Experts of a small language model: a variant of SOAP for the experts, 351M tokens.
Below are experts of layer 4 (counted from 0) of a mixture-of-experts language model. Rows are named gate (a neuron's input weights, with its number), up (a neuron's input weights, with its number), down (a neuron's output weights, with its number) and show model dimensions 0-255. Each number is 50 + 12 x the weight over its row's rms, rounded and kept within 0 to 99.
Before each expert's rows: "raises" lists some tokens whose logits its average output raises strongly, later layers aside; "comes after" lists some tokens at least twice as common just before its tokens as in all text. This comes from a sample of Wikipedia text that the model never trained on. Tokens count by the router's weight.

# expert 33
raises: " ", "al", ",", ".", " in", "als"
comes after: "9", "-", " of", " in", " B", " and"
gate0:29 67 64 33 63 38 34 34 10 57 66 61 55 71 31 54 37 49 52 67 38 52 21 37 46 42 53 49 74 38 59 71 39 87 46 34 69 53 35 49 60 33 53 48 61 71 74 57 46 67 51 37 46 45 49 41 40 51 35 31 39 52 66 42 72 39 20 48 54 57 71 62 53 60 46 45 41 42 46 52 68 52 57 56 53 43 74 51 37 49 43 47 68 54 43 35 49 42 38 51 52 43 46 69 42 46 53 67 52 48 44 51 52 64 37 49 52 25 51 42 52 46 53 42 33 36 69 74 49 57 38 45 33 41 45 45 66 37 46 50 39 31 47 50 51 27 42 55 65 33 48 58 54 46 46 51 60 38 45 62 58 65 55 58 46 24 66 52 55 55 50 60 42 42 49 38 31 39 46 56 56 57 31 61 58 51 43 53 43 62 63 41 65 57 62 57 29 55 64 56 36 22 37 46 38 52 61 24 40 58 55 57 35 46 44 52 43 52 54 45 51 23 53 26 56 70 41 49 53 37 56 72 49 43 55 73 41 56 46 31 44 47 43 55 42 38 56 62 53 60 59 65 44 48 45 35
up0:64 27 46 48 26 59 70 56 68 50 33 48 59 53 54 50 57 54 28 40 58 60 46 55 50 47 51 58 47 61 39 44 44 36 59 35 66 45 52 47 44 80 44 58 38 55 34 36 65 39 27 33 52 50 73 56 69 40 70 52 58 39 35 32 13 38 62 57 52 52 48 55 38 50 42 48 55 64 39 63 33 47 43 49 39 56 35 50 74 43 58 50 41 61 50 69 50 49 70 60 17 54 38 32 55 37 53 49 54 41 53 57 39 45 49 24 31 57 46 62 46 65 64 63 63 48 53 18 43 38 47 40 54 44 37 29 59 69 53 42 65 52 46 52 38 72 46 50 64 60 34 57 38 69 50 31 49 59 59 80 31 57 41 46 42 60 44 25 54 67 53 33 43 74 35 53 54 52 39 47 53 38 48 60 48 60 68 38 46 54 40 49 65 48 27 58 58 52 40 44 57 67 62 50 44 49 47 57 51 42 54 52 60 49 60 67 47 37 56 62 34 55 59 58 45 62 45 61 55 51 64 59 67 40 44 52 75 55 55 37 40 47 61 50 62 61 54 30 33 25 32 19 32 42 51 51
down0:52 60 54 37 44 58 56 44 64 54 62 64 57 57 41 83 25 47 60 56 30 38 64 62 56 46 61 39 62 48 45 39 55 54 64 44 76 55 41 65 51 62 60 39 54 54 40 56 37 46 68 32 78 33 55 59 50 49 43 28 55 52 68 45 53 58 26 50 59 67 65 36 19 53 67 56 56 53 50 41 59 29 68 52 58 34 56 29 48 38 44 48 46 61 46 58 40 53 39 47 46 66 33 58 44 59 22 35 61 65 54 36 58 46 34 42 64 54 35 73 55 54 48 53 51 53 60 34 42 13 46 58 61 49 45 59 59 63 53 42 49 20 45 39 49 64 27 48 67 48 57 62 34 42 60 58 70 54 34 36 61 48 49 71 51 63 51 16 35 49 42 53 31 51 48 63 66 43 49 41 62 63 49 24 76 61 54 64 53 31 42 73 53 48 37 50 46 38 36 63 51 37 54 58 39 52 50 37 61 57 45 68 59 60 40 50 58 39 23 46 51 37 51 48 45 58 36 60 56 45 60 48 46 46 51 44 60 50 46 82 55 59 45 51 66 51 38 37 56 51 51 33 37 51 38 36

# expert 10
raises: " ", ".", "-", " c", " m"
comes after: " ", "1", " (", " D", "D", " \""
gate0:41 59 51 39 44 42 36 70 37 44 43 59 52 47 53 27 39 47 55 44 55 41 48 52 56 37 47 64 41 46 81 52 35 40 42 29 38 55 47 48 69 50 56 42 34 65 56 38 55 45 39 41 31 26 25 43 55 60 57 49 64 48 66 47 40 52 24 58 29 42 43 56 51 57 51 51 44 66 54 48 59 21 47 79 58 57 33 48 64 43 65 55 50 37 72 46 45 62 31 51 47 48 45 47 53 34 62 46 26 39 35 52 50 50 53 33 68 47 47 44 61 62 74 24 61 67 62 55 40 69 50 55 42 44 44 56 58 18 69 48 33 26 63 41 47 71 46 39 71 58 50 58 48 30 54 52 38 51 63 67 45 51 44 51 46 41 61 36 42 63 57 62 48 65 71 52 35 43 44 58 51 68 56 28 39 49 60 76 31 50 37 62 35 85 53 63 30 34 44 43 60 50 51 57 54 68 48 48 37 46 44 50 65 39 55 57 40 54 66 45 37 40 46 60 66 62 73 62 51 50 52 46 47 38 56 60 31 49 58 45 67 59 38 56 47 69 56 36 53 39 53 62 64 35 78 54
up0:42 45 42 34 39 55 58 47 52 50 53 50 49 46 43 49 60 63 37 42 60 60 61 45 51 69 52 45 47 51 36 49 64 40 56 51 48 37 59 46 46 74 66 58 48 47 34 50 51 46 45 73 39 38 39 31 51 18 34 58 37 33 44 36 78 44 67 43 62 65 73 56 57 56 42 46 53 60 55 56 49 64 57 50 19 33 42 46 44 71 33 62 55 53 53 57 30 23 63 52 62 48 46 66 61 60 51 50 62 44 47 67 33 41 56 34 52 52 53 56 25 69 47 41 35 30 58 55 57 57 56 56 39 41 58 64 49 50 63 41 43 34 47 52 29 41 45 61 60 28 57 58 21 42 74 47 40 35 61 68 36 43 46 50 58 41 53 51 52 69 48 54 67 65 55 59 30 56 52 47 47 46 43 40 60 64 67 49 75 45 42 40 59 45 17 31 38 35 44 38 41 56 54 55 66 45 67 40 34 32 41 54 72 47 39 67 62 56 45 59 47 35 25 39 59 60 57 44 23 30 52 39 27 24 27 62 54 59 51 41 44 51 54 37 65 33 65 36 37 64 48 38 49 60 54 55
down0:57 55 54 57 55 56 51 46 33 51 47 79 43 48 63 44 75 38 26 49 44 57 40 60 30 51 33 60 53 64 51 51 46 46 57 39 23 42 59 51 56 56 52 64 48 54 44 63 51 56 38 53 53 45 40 26 49 62 27 32 38 61 53 19 20 39 62 39 46 39 54 61 63 43 48 64 17 56 57 56 39 36 58 55 42 39 52 31 46 43 50 49 68 30 41 47 58 28 39 60 61 57 61 40 51 58 52 46 53 37 16 43 47 25 76 43 66 52 41 36 52 45 39 29 40 72 49 35 46 53 47 36 54 40 44 45 52 61 54 55 49 63 60 62 66 46 58 25 51 73 62 61 70 48 36 41 43 47 72 40 45 64 56 56 54 45 71 45 54 52 34 50 44 33 35 67 41 31 52 55 56 65 44 45 40 35 40 51 84 61 57 76 34 31 41 56 51 69 53 39 58 43 58 44 49 71 53 38 46 50 39 45 64 46 53 55 55 55 57 53 42 45 78 53 48 46 41 38 32 50 44 61 75 55 52 57 41 31 73 58 72 45 34 54 47 55 45 44 51 39 46 75 51 35 42 58

# expert 5
raises: " ", ",", " and", " h", " c", " t"
comes after: "0", "2", " T", "T", " not", " t"
gate0:35 52 37 39 68 53 50 40 40 70 58 72 36 50 23 52 60 48 47 61 51 55 44 44 56 53 38 72 59 43 64 26 28 58 37 63 40 59 62 54 54 48 47 89 34 51 43 34 33 51 54 48 52 54 48 43 56 55 37 45 50 73 57 51 83 47 59 65 64 80 64 38 60 29 55 56 66 66 21 49 61 58 51 53 47 37 55 52 53 43 46 64 76 40 46 54 42 64 42 53 50 64 23 63 38 65 49 45 54 52 49 54 52 62 39 50 40 44 48 60 53 44 14 61 47 49 52 44 58 31 20 50 71 46 54 57 42 43 43 41 31 40 56 33 51 37 64 43 69 59 42 33 67 48 32 63 61 52 68 56 73 27 47 33 58 42 43 68 42 79 39 31 45 63 52 58 33 39 60 46 59 44 47 50 71 27 72 76 60 37 45 45 53 34 65 51 47 59 52 49 58 48 41 47 37 51 52 59 44 57 50 63 47 40 45 42 46 60 64 62 48 38 68 43 42 44 39 43 37 52 62 49 43 46 40 42 47 52 71 53 56 43 62 56 55 50 37 50 40 66 50 47 37 37 35 65
up0:55 33 44 28 47 52 42 74 38 37 55 45 66 57 36 52 50 46 39 73 18 44 34 35 55 36 64 59 50 35 53 30 42 70 38 34 42 37 52 53 53 41 50 58 41 65 77 52 51 36 49 49 59 56 51 63 71 45 62 47 47 47 46 30 40 67 67 56 31 23 54 45 60 60 60 33 39 35 40 34 62 55 53 33 41 35 34 57 37 54 70 55 41 61 47 38 51 54 59 41 44 64 53 51 58 45 33 43 55 81 76 56 51 60 62 64 56 30 24 46 57 62 64 37 66 55 42 48 53 47 77 40 53 38 58 41 42 21 59 49 59 27 35 37 35 34 44 54 53 38 62 31 61 50 50 33 52 48 42 64 35 44 26 55 54 43 38 56 48 35 77 48 47 60 58 46 30 55 39 50 60 29 61 40 62 52 40 52 48 54 65 48 66 42 28 39 66 60 64 34 36 57 60 69 40 57 47 57 78 68 50 57 33 56 52 55 47 44 42 39 59 34 44 56 51 40 47 37 51 36 50 44 48 48 54 64 39 50 63 49 60 40 55 29 48 63 45 65 39 70 67 55 56 60 46 65
down0:30 48 58 42 46 62 57 35 38 48 66 38 27 65 60 70 48 57 40 48 47 20 57 51 44 29 45 65 71 62 56 48 48 60 43 76 39 63 50 42 55 39 73 40 56 37 46 49 57 48 53 60 66 40 53 50 49 50 49 27 60 50 74 42 24 54 55 65 49 40 57 46 43 37 49 59 38 57 65 51 43 48 39 37 57 34 48 44 51 51 38 36 50 45 39 30 43 63 45 33 49 54 55 42 57 50 49 49 52 51 64 56 35 41 49 66 53 72 39 34 27 55 59 18 49 32 69 42 39 59 45 45 69 58 47 38 67 39 63 47 71 52 60 49 69 57 46 57 42 76 51 46 60 39 45 19 34 54 82 45 41 33 60 68 64 36 51 45 77 39 54 67 62 52 50 52 20 47 55 37 56 38 58 43 53 66 47 53 64 38 44 47 53 61 54 34 37 68 39 54 55 62 37 46 31 56 35 56 47 51 42 66 68 49 29 65 55 54 65 59 50 47 61 58 48 56 61 44 59 40 44 49 58 64 21 50 31 73 64 52 34 47 63 56 70 46 39 48 41 61 61 51 46 72 30 68